Weights of a small mixture-of-experts language model, trained from scratch on English Wikipedia.
Training: a variant of Muon for the experts, 265M tokens, 5567 steps.
Below are experts of layer 3 (counted from 0) of a mixture-of-experts language model. Rows are named router (the router's row for the expert), gate (a neuron's input weights, with its number), up (a neuron's input weights, with its number) and show model dimensions 192-255. Each number is 500 + 50 x the weight over its row's rms, rounded and kept within 0 to 999. Numbers have three digits each.
Before each expert's rows: "mostly gets" lists some tokens that are sent to it at least half of the time. This comes from a sample of Wikipedia text that the model never trained on.

# expert 2
mostly gets: "|", "|---|---|---|", " %", "|---|---|---|---|---|", "|---|---|---|---|", " Preceded"
router:572516455591517555496499596425566537546471439498511503454548457447503518532485512543509468485561499559406514490505557572449451448489458443476558550525477475485446504541474513593462484465545472
gate0:492428598569461487591516496438449543475456462491479533471483473556472624520456485378572487427397437484431538563549486470492542571517442479476468494427570454486386481468506478545535454605495531
up0:527556546578463412509457446533510478485498483468465556539549514503424482493495558453543497582474529480613450518475534498545559462432542559481526501564529531481488383472509479588485452548604531
gate1:566494519485538497452578624531487486524492487501501482494558511528539609535609520537557418553495474492450546426495538500500466563537449503460495518503441559459405444494541479417478536419567499
up1:488486508535457501429569516491475564438488404524461492476451485476525480507466495405486467511495509580399641459602493498549551547480531511476584603585470518495430506528507567417377572440527508
gate2:502462564498502479513372616519612395557495534570521504452569478549465506493444461409575487490569513437342529532525370426511582541530500537504459474563510585451493525495548492494522519493419409
up2:498463527487511478544445610555553491552527582539520485494606447581457500493489534434572452547610506406395540508531351482500530513521497494528412516547478578451490512463543494480522559451437432
gate3:573519561581462561459524394484475482525532504509490531543486546552404474444500559488482566538564476494516507530405590527469536444537505492449453399521502553514427520531498518534512563455532518
up3:568499542543423598537490435483479453482587455492513537549592455607435435456428527521420564502551419496469571522432644583456584513466509491506561404461508500513472462528545459572460537456508532
gate4:472500450519471501571531616419502400478540522489479579479518488524496508603380510442494424467544507526484608545534488484506467432461420495331466523468452592473497476527504529539508502509526479
up4:493523558433471465480495406553474607498435470471461414527523490500513525420573498497480549552488476442555376469461515514522496604552574485625535530528487412524509505504469553492487503451487550
gate5:497545466565506403431530549518465502468601445430475476525495453463456467471485457499575493571528515551334480511501536507581434501495503511510494450472455527524452518498432515555594559432562366
up5:508534507550563495547506504528535458564523455434549399459453501532519564472540534483563544428507498550472501471408585544505442502541474456520487493479415466510510602577453567584524498476518458
gate6:516467566557444571586533433504522471450527520532565507464414515553551557513620504514576456546453574480441499535464484514515486479494543517487519496437540562484531531508437465472479543456417502
up6:428484473477488573528539437489476530489550437548544473444392524651546500518531467546503529515470525567489431612464541524516531494569519461570519534524601503488552492550468542516500527456480468
gate7:491439616552571619462537496381509508555544589446490473354494490556491477426518519531520467471519430560591536580473525508421515448482571598457535474468466474569512525561521540524504544466448535
up7:495484618543585570497505525385559488516491546500442498367430493532511479451491578566534468489514427487591539575513503485447498420525576606511528508435491433555454530569485543491556588488483583
gate8:527488560498529435493562455406468506558548466542453500624545516405489489509505522548533520481483530546566406490524508574496455540564485533545504534440506437451465518460393459471472559518558529
up8:531487491480505443471544452417456538516565511535536533564486451410490460546483541561480551510433495535531383462495548554492515544489437551563479496435563448445480591460429450483452500502559481
gate9:530573439542398511550406445527549466526488544460547423563417555479514422565551510509510460471478455411403517510481456553468571427496405473467422482415542433579494608470459456425580505571452466
up9:447459494439501490499511471541443494469537439537447504431581444551422578390469471498542582516517562561552434473544550495531413542488528429530526501526479586453516395569532529587482405427458501
gate10:391425516518499494450520491443575518524523444527509535451554497536471516463489516552526480547497513462505412478511553484445504503534535524572498551540561483547470529579452567546444505451623472
up10:355464501496515480461553464406556524507521451532468540464551513544491459471502505550523528540485528499488444507488514481425542501514525503590510567543572505510460501577444571590495518444656476
gate11:540637475536497578543536428485518485522514522534476491501545446485543377474477423445561455511404427506488585538562518554610362443556506512502460561490431525580467557469531510487545471431529496
up11:518415506451496487429409554495492532534413501442514556486399528485485536506481550554431494460588531514500439406473458488430594545475479526580516398479504436498566552488534504470505547535466528
gate12:400400446496526444480429517548577483468423607576514474451573423452623538554553448495537414563528481521516427525548521497532487531525548622506501373501519537448373562501592503492578503507467415
up12:561600555444464549536480459430420441540595421420524532501511553527416503452465510496465565458501575519544474509478467478464451429504425380490516514509516509495595397532438467468372528563480518
gate13:501472578460471522437446512477487486444535533514499481416445533471474519540408437578442617474448503518426543423448503551437479540489433530542514455493499542565533514455511475502526430480531455
up13:490473514566600518528586507509518459541527572548581496582477491531507444514475555429528408558485469492520526538605581468525460462493575504466524512523457499423483473532518575449434543477532488
gate14:481497298500467539489439558466429520464483488510487497553462426566587381465527492499623410470543525458489537528517461539533542508385546418581428457543426556471507534507504469526505487622413448
up14:470520321517463551533466547514427508505490491540468462574471452559544403470503467497576421461555510456494541553509466540546581502352531419551383448557443583501511525548507456561518513639407493
gate15:459480494529522549494418497504514522494421375521582406510564472575513512544558425393520512573578522455480511535500513445521470468519560603526423507522552467516482572569463413465495501480478621
up15:468439492570536520516405507472530502519519396509632464492550420571519543538493414422504493549536584454451488487451557501507467488551625586511478476477556464534447545566476414481446458453500596
gate16:456500521491552459612482474437518467492423590531479472490511510510455411574544552541521505563472558485559451529455538521487483462551495496530505548548656445426569489555467491558472497531544504
up16:474475560529466531481584488502465543475557476492578530500483466448536432473412417462472552539454476475513571466527499411467490491447574592456499455551464440561517531428531545456573505469556440
gate17:473637524467539472504578499464522459562487525564574547508542478430550564561534474539534525498472421489523493370464551517534513434623411483516563514534451455512490485515510485588528490469410487
up17:460530480475540495438445471496558523456505533376473379450432530456450471490432523538436528363548565483351492418473430506467493529501489541563591408499491490522632523459592467451457559578568457
gate18:474428512596405519576429489463519570618460536424474426566466484433379540541522511416497474362396497503483560475516429456564358496462411563497404478561556487507490475399483514494542492419542481
up18:468518549489604508446490516459534435358486452616470529472476507514538524421550530530618592660523457457520524590440514521403536508427581512444459460556468517500511543504509529521544514586558546
gate19:492482446557531581483476486440464508540533484526521467481507456518518538425500496551465627544519415486450582460468509592548488539555503499472508485528438483526527524496469535507545538454493564
up19:509531565468467421519515529543559509491469528494478599520415509447443459544477578427549408486533560518544449526561486404492471487462537472468436447495569481443444474457586465550479488574480493
gate20:450570469528454463537452436457581489485501520449540484523468510516511398486468564556515561483462464540491449503447451382458516576422458447515456460451504482462492513513530430476474426513485489
up20:449641456484427480500474475473572452487475480492532418467476560511483421477464559567508526484449476501504403521424463434472462606455466465496471469432484513466476530470508403533448475497426455
gate21:503542522565625349426546486522439548506526527503455561580460459502499412547450459447504509566448528518447486507422534469592575465574497560431472484489450454561462538455478522428425535495475499
up21:556454532445398642567501486490519477485459430527524428451572537489525548501592541541501503493545418467573447487492512572376446538408442500512582561485488497477552490505517442521594506482515473
gate22:479573503533624477506528441503474455483624509508544468477506429480443548502491538569608547498552496498453484469446507540533454555524537502481460542386554536419425529613477533649584523469474529
up22:506380475509411539504482554545445546494367494469444562580496533573527398483506452483429462508425515516497512567569476495423500463452487496534552450644464466557526558388457486368459517533494473
gate23:442557583571444500450510461518467497496541530538570451425487561465569501487479462521528396515408421528495478574508598527488506487430498527467531634419473525448501462487614462441553433487509467
up23:461548576595438483441497497489463529551547529544569466457475485492561418489437493487581409522448396551427491554503559563526470521520482487509525585394392541468463426502590479464547501431536441
gate24:470528409552547545607477477475558482502446552507545438479474554619535405622533507525587530502462525502591567503495531497472471422488538493471393587565540498527540520447436508556494507582493470
up24:568453557505533447434427472487496442458489544460483510485525482410464556407394510353493499524501503491483367457444452500543580519506503454483582507406460470513472461518452543478455513439527549
gate25:519492555529467506462441455602548419465473539531463478466552419596385501380511528451562392487549522472520522424584434404487503489450449494555504555541505466489475470544465584609439403461503518
up25:494478531591406536427445534640559409407463586538463556437588460562415506437552531493521412479536514480500510463588492346452474493433462464500541526491466485519511470513484482573535444502500477
gate26:536505513504503506473452543471441475481536511424464354560455468551561555563446467533506512506498519512419499511496521407533512507496547523537360544562539478536456417497441553512551433474425445
up26:501448506498527462442441550483480469490502489433479378576448555535570542561430437504531483551520495512354489454466512433473507557507488523561427535571530470553403467481458538485551480442441487
gate27:536370551562540512395507470492467592480471506429441536519538526435543485424536422460454519459479442438588467539598486508470537588556496568456466542427464545573409412544452464488483507560441465
up27:449560450469461518511451505518526439485601450575451549510419450618446544510454599538556470510506475516487489473407518430522508471491500453525484460498495511426506521478525457502447545574514462
gate28:564415595450580466523603540420439599482430530528561553613455483535482542505457490541525541512527550437523483434400553477427388425532562492609502554519561612516443514515447506557434538498515537
up28:585454520546585439478561614450457538495455534491559565632439518512464558513493492525526534517519554414491564502403572536484396465488575447556492509522474602536356440531481485557431527497533471
gate29:441521414526449538477520485575465549520511427444490619557534508463550637428594600509532520508516494516533477537426468492497500542545479505548604519471526569454488485429468467490564434584534498
up29:458520471498394581487454483507509471543496493439470552557565553537547639447530600546487540505531521530473492539423435532489552507573492453588593485490557556490503514419505357449589444596505574
gate30:340599497408501526522535432550578572476469500541557535508472363506508489530485558544517413510543542449525572463456561475606555433508517531474526480477369470464487518607533472465422495472474507
up30:397521489471547511566554503481550554465450493437508509467463363496538497475492444530549433553494504508540509490507568450451461437520500536430502558417538519559499524595496488504472528393571505
gate31:549504566554492553445541490412488546477484602510446507428485512410466473496520547512456535433477489567567270524522481530516502524421514467480487484569508558505527550528627515533529466484524514
up31:465491491426459402463421457585552451497465434469593473504466474540531483518449460481541457563513488431413669430513526484515494445571486543527608511511496441459494452545406497468490538549456530
gate32:506373513532523466470578434429528575456466560522434557474517491561504429593567431588515539481594548505543450507514424538535454595510412515501519517554535463444627524556420557419475376394441536
up32:499398532494494530501622457404544525474466579494446463423499524510470478592525503551515516494495527479489458549477447533476474565469477581506515507500555444527608506550419606434528405355464496

# expert 26
mostly gets: "==", "===", " ==", " ===", "====", "On"
router:513545489553523528443552450523532512439555495518529507395477495518461398460505507450461452494510488455506512529493460569472467586456502427488569491532467476548563581525490481565466507494446570
gate0:487541509455495478453576587498527569436612537540481427430537416461330494492494463492552472501402603593552429544532468502496546472543524424337562488583536494500555459519521563518523523461521428
up0:527595530439542447409552592510553483462573559530498412449523467500412442509445487547490459431403622564512417552468472495494526451543513403381573492531557476555537411540535587505512529438442435
gate1:563516543468472550423579506368455467605496408583497558545468457437496416565497439543589453517442529541475458531440481552538478542513550520551493495559477495523541524522583508490497482555528475
up1:460514540492423447486440476542491502491409500500435575484415524548399531503441485488599480572547507513461508467490470505466490482487493536564521474523528579458623518494594483476501438550455473
gate2:460475489522540582526486421609530540439483445499530499421523520519522535577468554479425523420376520531506497561510453468401484600509591513462463587524426530548481483489466491572468474561523522
up2:532545549565443577472508350592475529501509441527497461431503540444517577606535441389421601444444551474437526511452468359527464542444463485495496521415539548463493507609521489600540486497451542
gate3:548495515525470522492538528440568429512455445528498448471481438518555592456484418508472530516497438394509481544500466560525580512442510480567531514494532555468552493455435516413560457558529534
up3:487466461513497567488561566525543544551432515409411590461509571506534480524528547514494546466511513595462538474430448503465449528548490453519511556467543460529426415533513481544542522443495477
gate4:503483520465437439482401504520535483475542456470468440464550392519582512464500501460545451542488509558514515476562554522537432527546470399448553430519448447480457520441415546490533501508520423
up4:508484567448560495507511474507463482518489610577474481528480577398423504521520472568443534523461495525496498522476401456516519436495556501551467520481543571407551398518512445486514506489487567
gate5:513468446520427500529460565540536500449437601442427507531434465513461577455529545513545432548525553484469545497593474568505382571494542494498497612506484567450502487448519488499487503454498496
up5:549463490565494446465454504459431510489591555453392470507391476492447470554450484482560464502476439461467483460515509499530506481584502498467552470540499551559556564538560469559503599464521488
gate6:452477563477572560479576493539535486527523456636568530424379561503443504614502484499525547483454522534402556475514559653451516493499544535457528603556520490596505503597555559507441431402516491
up6:559549447514465484542398481441460531500467533418416470585657463483556483455494571480538431480522443464631465535537431369542511493524517458543433365471503523446550534419448478527560552602479501
gate7:624577571562517526514590510436550496544580491561452476425540472541459421550455524467546462544465496542593407598515475521614539477498426489552436527536495501508480496420444439540471572560538429
up7:537518541530457501428436519519495478505547493462480454538512540520581563515463465474463459499510494557420479456494518435518493528544509474478438439498529460503592492448526519520474460514507508
gate8:450464485516459496511414499523474526502539511450620493465463512530458527460472497562492459471493497455479622585515437533504565469481423467441496508511377475485582514504548475454483398591423480
up8:433487494527452485579482449467528506565521514533542496511471450530478489480478510496480504443526422498456571542507503546481554453513485449517558450445416480452543483439595490485488425563497528
gate9:505549528549560524621539527499530444501485411515635494448444460542532495593492502558441514476490462574398482526501547541508508494456513485409534477479491498465554505441548508562524512489576512
up9:565446524544585506491554457451481504497461544536491397465477535488544537481497602418409446444593434475520552505465548502473488498458421482565467379465453512424427501547497585503568534482536583
gate10:477538497505433467517522541632521520529487487555525372415527511498450495506468471401518453517531541471441511432414536426443521516522542482510479525490530414525424537449512589547559437517472543
up10:513458481521564508453506504427520492509469440461516583634509483533530509508552533588516542534492538565582474543572473589505441426577495490548480497505471601449599508584547399451489583515498462
gate11:503495502537584463458533496510515586489476520512487458494413445518409418511530505499539511482519514532520422481492571498541580509498598345523536480501540522493519446450493507514458598427494547
up11:506466477584568499534578488571483569460472533529484535475435487473467426507595463510542471465537499534485453496496613535520542524440607421494528465497577505507552496448495521501495571412471536
gate12:410513533542499556487483403499537475503527495486508503517485587488572542524385449489497448453488535501530487564460422516547436481492523526465496514564492524382415529487633466463464565516501465
up12:423520521491495542474560346506481538494564495533551491457479598456510565479427487497482544528469547500511479565444450569520484485437532497483481523555539548380490461535566446410494577451491465
gate13:554407378509458558537459618484542572560438511522505518511512527530508587438463449422543453528476522595551528406642516489433495532482509548534478358445557594402504571534549553518555530521560586
up13:584469450527435586469471563525550564475502495517546546419495529506436516451427511422539488562468542582513545540594522468425523540518466508539463342481549543450562480595518566488575497536521518
gate14:505507495576479493425569535492495388509501607549479493500546550562414445510445518470505513572535498534586496518438573520464456520511476447504506468543422487594530446431509479493512434468496482
up14:494526487555454479447549582493486436515462585523514478462537540549448471527466519440530503580525484522570495524445567537456405511473497475482480511525435493540511450461497467490538407468497485
gate15:515516547476516419466526444534492531506437562467552522559544517505516498573505459468523593454496456468468489439523381463419514504462478531543479417583567514523510368486430473445445501489495549
up15:537479493503560458409421500561444501512457584495482481473530537561465541539546513486536530450507497539482535484465399446359521519383450507520450422534506537527568417586449429509440547481481567
gate16:547522424408533521439459461488341501489434525419516511438590476511535528469525500554515474479437470573470542548454543535441582537494451506548508577513489488501454417430525447544556582397509431
up16:466572479469556438394469482524501510493511546489561495559566484401455460455500518473492495547547522526527409506503435486439507415576427538595431449558471452503482502523559521549528449534446451
gate17:490466543540431483483609521468512537564579539525555511472448461557505508452496483560485510468463441493430549477447484531536526440513468479449547511560439422557506530506543460487520507473443512
up17:649476566429542499501476456477520489441496452546481515435449452487449539486483491509563449518508568510574461459470483489535502508573463494444487543499545575417557507526462422462542467558497427
gate18:511473468480545483535443497478463559458483529517476464510450525458492494449544421514500498474497453501591419646514591531529553530542513476541552558499561616520558492461510481538525458488627476
up18:519493564534502554491542478512476475551561512509529526521519486507531535575467573485519512480451522444427561401483429497465479456443523515456444472496463417512441483514481496493455521498409481
gate19:570543568450478513416543549498458486500591490447548467574510389507468555546432544465472568469423466491473386427516557488483509578424466583467546519490456484557468469487584443441431502509521476
up19:518561574408509575470564532434506493511580482463514451576482432462416559591423600403488585490388494517492415400501556480469458592496446572452540553511484493520513502489577476470358493490548550
gate20:501425556456512518523465571513462606470495537409495483580551485442467441510447465563507553474510444414535543546516525532493447594424542514492553536425611531466451500571464505496517502422496474
up20:517556430576438547547456413538529415491504491586455561443467533558563528504569532457481407495493552558451482447514468456505534403526450479526486464562409474537547498403510489473529474540521535
gate21:426449577525518393447479536580398555346533393464424579500434483488488510349479506488363530546572471475475466513513559545452495489464577525375550495527540542510533499406477514452549497506528515
up21:543531402490464620530521509465590476639468594540544423532598535491478502635537529495585476471424564548505473517491394474513514519534455528551473521510518500468477481527513479540458459487519513
gate22:456487544470498585582529510481486444546513559443542447481521523462398446430454515420502511439487538539513425488555478457522618569491505602517501522544473469594462473481550468532523416438540433
up22:593570389529505418421440520478471560473509399560438549501482512528606515603558449495508389532531478433494495490433444532474471485552485382481501427435529592460532514521476484436515530565443468
gate23:468591536508481566586416483418526383483513544535422549491480538500476441567448513533532527427570480518510486419508502491454515494559489499519437500564443455543497450448584459448538445430471515
up23:519491465506499601597440537406546368560479413548473563531459462523564537537490604492500503620535444645427602477483518533418491495499533451452625447425495451434485476491580537425490603453573454
gate24:543535517509568461465487476373425532544503458472532507461492421465584462529493443566568480538608555517505473591472499518544403474435504433546550497414458473486495432533433482499516418460510470
up24:469542511545444551514552482624586457475547584495449532537545618538459582474481543485428482459420431531526571468490496483444538478549517581485483540563483536544472596442618484497495519600561504
gate25:545386460481490470572521500433436499491458454507548511612489532480578540499527511518541388516527414558526500563509509478527553453436454457562459368486484573454512468534453522467522492526450525
up25:566464404532544535481535548544459613462479508470510539549438530508565543431483454501605356632541500568532430554507481507470496549496567529543489417460521515466458432522508543508472443484442508
gate26:462554510531492551492545402480477576442489534543487464543453453525475506556548552483417418431498458533476611519547489474553444422442506514478429423508565465492588539433575549381468543522500550
up26:551451588522471562431558568536501469529424400429509613456492476416494571402525499543518493519471510500496470477533541479554453616565547486595512525404507461506442466526450495495410578564443468
gate27:536516451459468474525470474516477497453454449536528582450527486573447492471495447538538382488457459611559461531553517523514485406549512591442540474581584566459550532459500478594467476552504573
up27:479430590494533502472488533461526511499573561533461462554415493485584519520501497450464582535604526340443530446454450450489574522469548472575466478483407520546444550554534492371517514499517516
gate28:523502533508482493449465484459480511489592510449491525493490529364450487523541470550482425424543442482559454560445481523468539524508497470594385429486505494617567506445520488506557491511445459
up28:507511543542630493435499533445461446419598447472506460444470472437514579539553430588487464506534446539548546491480608480485470477494579574597423529517509448580549565379538451522545495481519487
gate29:547533471423596514587374512516493519581550473507490492476440483506533513476570459506490460500475544541388534455528479490471514572588518491450517420487403547540474566548488529541537435448519499
up29:428460558589453441412599465437435468412436514446555518487552476516488499523410546465486572540511461473572506551447579462542474448440507462515475572487537474473503453416493477409540485536428484
gate30:508588435534585461510532464472462489509542533530542403577452465559611459602423501540526531561526481502475487487423546578521538543499427490511448473470460415481509524506422540529480555443445382
up30:456436474617599583491490481538418599487605531489489591538570573427502610467579534555550451495433486531493505513513443543494486539525526607485570625540560527620497511494489424474528501460567484
gate31:511506528500641481507501494370503498461474536537395517551517502474531480598455497482437520476523506490609356497537530403538474527511472578556433538456463519451441477384490493564457468512510548
up31:512488567518459542538537556562501419579594408540501431544555448485516533530501415484523645437511536484437443549436578435518540462483535526569502500522521494488508531450536537521481515510481483
gate32:550492524572444501469592410477457412482511487451416481542478440397595447537512585515533534480509567482545480470487487427408464511471523392629444453502514573418549445487501590407516546513498517
up32:499451492598475506516577430439408410509542416529455518612473470451551435484560546509575533488450552463517485439605511428420475512523539375713483514499463536428499425491475522431424494536462510

# expert 18
mostly gets: "-", " \"", " '", "—", " [", " “"
router:479465639477526540418558518480576553448492522515495521436525454424453586390450476479432526449530438515527539545540547453494492516467433434555498497492521442469545538510417545538451557498542582
gate0:419442450500449536590450500500505468523513440527565585513442548455547521471572466467437519411452493605510564451508537553561502478562506503504476538550494615452463584501473555468480494479499546
up0:449544498509477497481373511495522454570499491471476513496522519429506548584462523451495376586518495515530432442535473413442524500478523399501441523434531398495490414411410514437536499530532514
gate1:613483497578497487512554606474575519449493555474550445451407548559563543451539478445499509499472374423608462537479472514541563440512424542556523491518452520557496583521526402510488457554548534
up1:591373488558472406551447447472486470491554524394586456453515431524545469503466498567472526580554538480435510560522531583523530553479501533464510447489596502462593521489520515526564420464519475
gate2:515551493494449442463413611486475470567493495513484524610512545596573493435490606502529530517572467412468433397469520466500451580479532383506392533482505540505383382514488462558429510513533462
up2:437440553477534544516613351549506555473505439511510554488509474446466467622516465500469459502491533524480484602489426502494539408447517512540465482474561455501606560491485562427529495456448560
gate3:531595568568554595557491461432467472486534520573492561471558546526448546564505437518481573484494451494414486548466511507517545404476573512497471516547579426539549501528515528607522551489567527
up3:564534550520483616551505489444492465483513608568476549507527513542387521504508385529502597565506470489373437597483524522514524520500482534505420521496551429481509530449606419610535570495525560
gate4:451427570555507429425496583431605445508438557502453534497512590556438472555531520421447556531455539463557534411482478434496416522626562394516589532584453544453512534537543506540549448560485534
up4:540496534532424509514514475475433527506606498504463405535398498538538504547514564530566508486596436516451418545438479575476488555453480558470482522519559488556502473455449454557418498501474444
gate5:490511533532445595487479511535523526441495522520472466527518559534526399466528509501524468507587518471383489495507546495540481490501612551572405548501526473480529609514495441505528492578495553
up5:491485506512480531561492526527586543511608542492487463492493578493524429475426486494430524439532459547399494436543459565506559425415606458508409544515469444607430565480495531529574401525524419
gate6:494523535522494576473546523540431460597472512541422472533555508520453568556496503474455436509505461439521375415610457417617538510503566486459558495557563463422535527517554491367424488583533535
up6:495520477490509437531493482451552537449533499504513532470429482499565424432529493515557588494540551527478585579411541609427440498515459537493463486412458547590488508492499533652528502472492434
gate7:458548476471531393501460482486488511475441463504462440537516477501478478535452480552485443503422524500525572487464619527554517476457497459627483458516484481510508428514463398456548427492442544
up7:541504516533373496537451488441506524502539500406422524472500498488526504464515558553613417478538533547419505557522482527606507582423540583528498504520507541497588665460531611509479488445501512
gate8:520525496429463436556429460527503494528435532467418427629541475644427490403448513451526425418420616461466472495548397571563495512517500509519434395545458454565496612456532458475466514455427431
up8:389491495421435439478450514521442503563453508554428501621613488397554507513511491420483539450458455565546504518506437504548455409535572474569429535456488422519561588556433492472523544471431473
gate9:583480492588503542484512440559523519532458587468553445547491540517445536438459484466533398454427529542492456545524384424464492503557473637498412469543554443529447524571523547474456423437502391
up9:557478471510508637464495486572472560471469539438488443557504479487467583455462524439424388499389593570523496547487368512499418511508546530468460622443569515534543467536471505457491544461487518
gate10:517476520498552507504537504474383467496339528502441579475524482453472499554576478500485444445555472476564496457367516438453515560492582550560518566497463450489604507467498450559504568467532573
up10:510542523477559503509579547409516536493534504499496437470524535606436494526457597538524536477424593476473541540455497495635412529517513439459568557504542493506452405468507590492444531518618551
gate11:600481585472500491561513494464575492499472458537463565572449637604545385462451514451567387506554575537491456476486529483524354512406397390479533469495427474588481444454451516502432437442493475
up11:591467600504505438516509531420584481509453488545468547531433624605527381441508504460529446507526519496499470473478562505587384539455396403466597487450444434603467481440505536501449456486523483
gate12:432529498495506532490562452477499500563538480458488535459407453481492405489437583483519469467513523498420529512478457463449474530535585517462559497577551443472444508463515545532500474563490465
up12:537432483493480571523485506592564513402543445454514530534562553480585452515487458479447451494538470506519412578543535485421565468514541484421421515518513484437545489471555528446557424489444500
gate13:484559526529501418549464589481466556540522417479518463482600442448618498586469483525545499533498562476443483485453467438481376509456503418598459647532456439527528458441506591471448452507500519
up13:456525537518516408547466580519491535535480384458515428480606415428555516586478448546578473522512507499482504476439405408529380506515467447602452635530529468499554446423506588458470443475533558
gate14:513511557487557498475538517410500483526481503606509477484471520453537433616436509417474456493511549365473492482472402539486520585567535445510566514558510425560487501557548629475531429521442474
up14:553502504463479507488481484458496517562513485593476492520466499468534477561453540432467522514548498413485459493471514558487533602593556430490565448553456450549431490473509610517531492557480563
gate15:586517463438429536586502479530521496580498538393482525538440514411434415464399543364577477437474475467591480466508447429541540553508509568589463521450464481500520512499532508474575533539451553
up15:520474507541631486483454577434504497402512545521513466484555481630497607474614392615459583546412527442482560537471609568485404492486536437482523506546533474542522452485522478459538466426508453
gate16:531470435607502573499510564444501542486519527537491528491538491618398524502486466548537472495475443451554483551472523600479579482454433473538453453523678564487536506440502586532486405430479447
up16:530474489592515582465532485472522482454507558534529583440563486568448497493503492542489467459529417494536527518569570526515607527422503494619538486520692605478534547522521524506480528476532456
gate17:551523514492582445523516479511505461544494532573475434492455510453511556523530505479477604516404471514477501554540492518511592482541535477450412526423568531514517479555606551431568518494487467
up17:524423476509569542421488490452506495500423493557461457529449509495449499509543542514492614471438422564522513578534517499568561535497508459429459470475581557455506490545534562428515541559557450
gate18:517511457506528478552530552442513505423478522489460484515505434470388457465442544541590519538437497448534510484461505472486510543518577460457563569449511589496532548588422580556572450520543553
up18:513457504534472542452529582385466485449369472482509507606526491491535527484417467466534489601413373543508562502414478442552475451481423455564572520484564547406521448577389556528591397491443464
gate19:416490489557521538445519409462502561460481457487493558486457493540431429516481524495566486392432584481383420437519522548481463518532457432506474496565469488479536444584581471701487464506556573
up19:597489521504488512558479536542495455502501542579459507441490521547543534469511446455419439586464477545577551598390486458498533510478578575552528558428536504515517499418412541420469478481487498
gate20:543482513558556452558427438502443507542593532625505425510564457537422459453450453512512533449519453473512507585470544462461521550550499466468550570448463490516472555465532564468583535568489374
up20:490487475421505505436582539489562537501460471413420517555443552557571509469560513503553538552492522543495473367573476562577512459427498435515418464523547500480479403488485442508422413466488537
gate21:540478516607467409482464448609423543561511480422461531461509481498622502437492472489471500468562561441503515446499445402584596482558541519520501545446550514508450596516450500478610439534477479
up21:488486493486613541490604605555528481566444509515578559572588517530413477569494521518519535582476506426558512611499524441519447485492527418507481507549559468509473484521543502471437510454462497
gate22:489569476554508426435449474604555481461500504497421536539512513522479533498516519584459482407567568396423470446551586509468474477627515439524525467506411528506479532559496384533534445540542513
up22:534526521520539489496438471469424589428506564530500458566614466521409469417427433544559442496462512419539416584506459437564528542481525602499469536484441493497510480525394565477571442527431456
gate23:447556526575468485476434491544485556484492406528504506483496475552503500567401481523459435496522558426412597495467462406498561496602462524467436528447431414520475494559547455560516478691532536
up23:529460395452544492590542518492533429495513561457491465482529518445492508404604495443537549502504449586566413520533518608502475504394537472474581461519532545486503446427486564461461545293508519
gate24:490446501513481481456505479516468481528437536477464564563512475562491521556474486639503491510523405437436410501536443478542492526517581580570547508453506368510447559503545518517438520557595473
up24:459489468530567454553435551553563527575495411487555445510465458550534460467527592496466567466562503363528491520545535535466494527451392519501490530471394508527493529498548494543541458535412565
gate25:403609570492426521420520524439582615413533527548345493405525337518598483466511525508429444488562503607501470368517508451574467501549515519516485504431527528523529599577552501489585385502537536
up25:410530484534470525474435518493605583441495542557358498376535437563511449474552556521466520431518426508517476366530448409579470529541475512515538512477507492481505587551485496540628497471564481
gate26:496526564516580508470527510535550457397447355512442515474517483544495547431553562486479513475440486476508546610500466597537505554577463495431446554513456490456503441487498564504529407459466458
up26:519494562481465551468533577537529433427507399512533539438515524496514520407531506466449502441510510496484508621484538585480479499531458490428478546491438500425577484472449568548540405417487473
gate27:457505484513481533420485552591450505567569536406476483527613394522530433462514504510491558462506406433469538549547519538481424479555541455465421547529553497504489495585478567523520424495542435
up27:478457477511495406534457461469552508478425524541500506471393639456453536510527430532505366493478560544468426465476460433538539535493422499558604446488451440473517558442513459490535507462495571
gate28:552504521536530523513517522465408624444553494506527456512449535573406533465534499484529473538444453529523449521518409532513457444380410455504560503502469473551481469414513465550456467497495586
up28:566417456480458470515402515579647423533414484508555522504486438398508444557547480481564539448473520517521453426561603511483474485551495504533444458500566481502554481649505459393532472482563509
gate29:508458498535547519476443475433477528508503499532566487514476484497579470520498466489532486482495420606575524591516530547578579393534433492502498472540492503542556459497458490546556489484544500
up29:521503606497521496526440513430504522515438460519502463459493422499567520553545428583510515527541430572566573535526517511520548378497467470517476478602480491558539489491473491582482488509634523
gate30:583382505470576547508483403509562473447494528443492519575457528576590570497461512543545453465551466502495509484501427515528636482495533475588483456482540505490539500462428486415608450521349472
up30:585478464535534623410444386422569508503549464404502465476424482514526501556458469543578396520608529495426488580507503591516537492476408465557471476449476418559540508484547482466555512565414492
gate31:425561605609445439528498494491410446552510495496421474459497491446538491576549529515502523412574461469516488516474469400430468503582486524506520441557472464512541570487606472594483384525453525
up31:423551626593454487501453391488485438516532516466446465461476531450513483574535511448495524452574444443522488515503494436432491486592476573498533431577452517447535629525586494531501349491468513
gate32:421566452644555496442479484466497544457535535407450511482532535489567519531434485545454460401529540454458427540521462527543555628501500530539521540606425561529508431426563503451532472466463441
up32:496452530477518492557493504574581473502512501548529531541457568495390485532543472463587507600569547501445475485424476451477469544485531485529462508365607434424502427507462467483541441519420526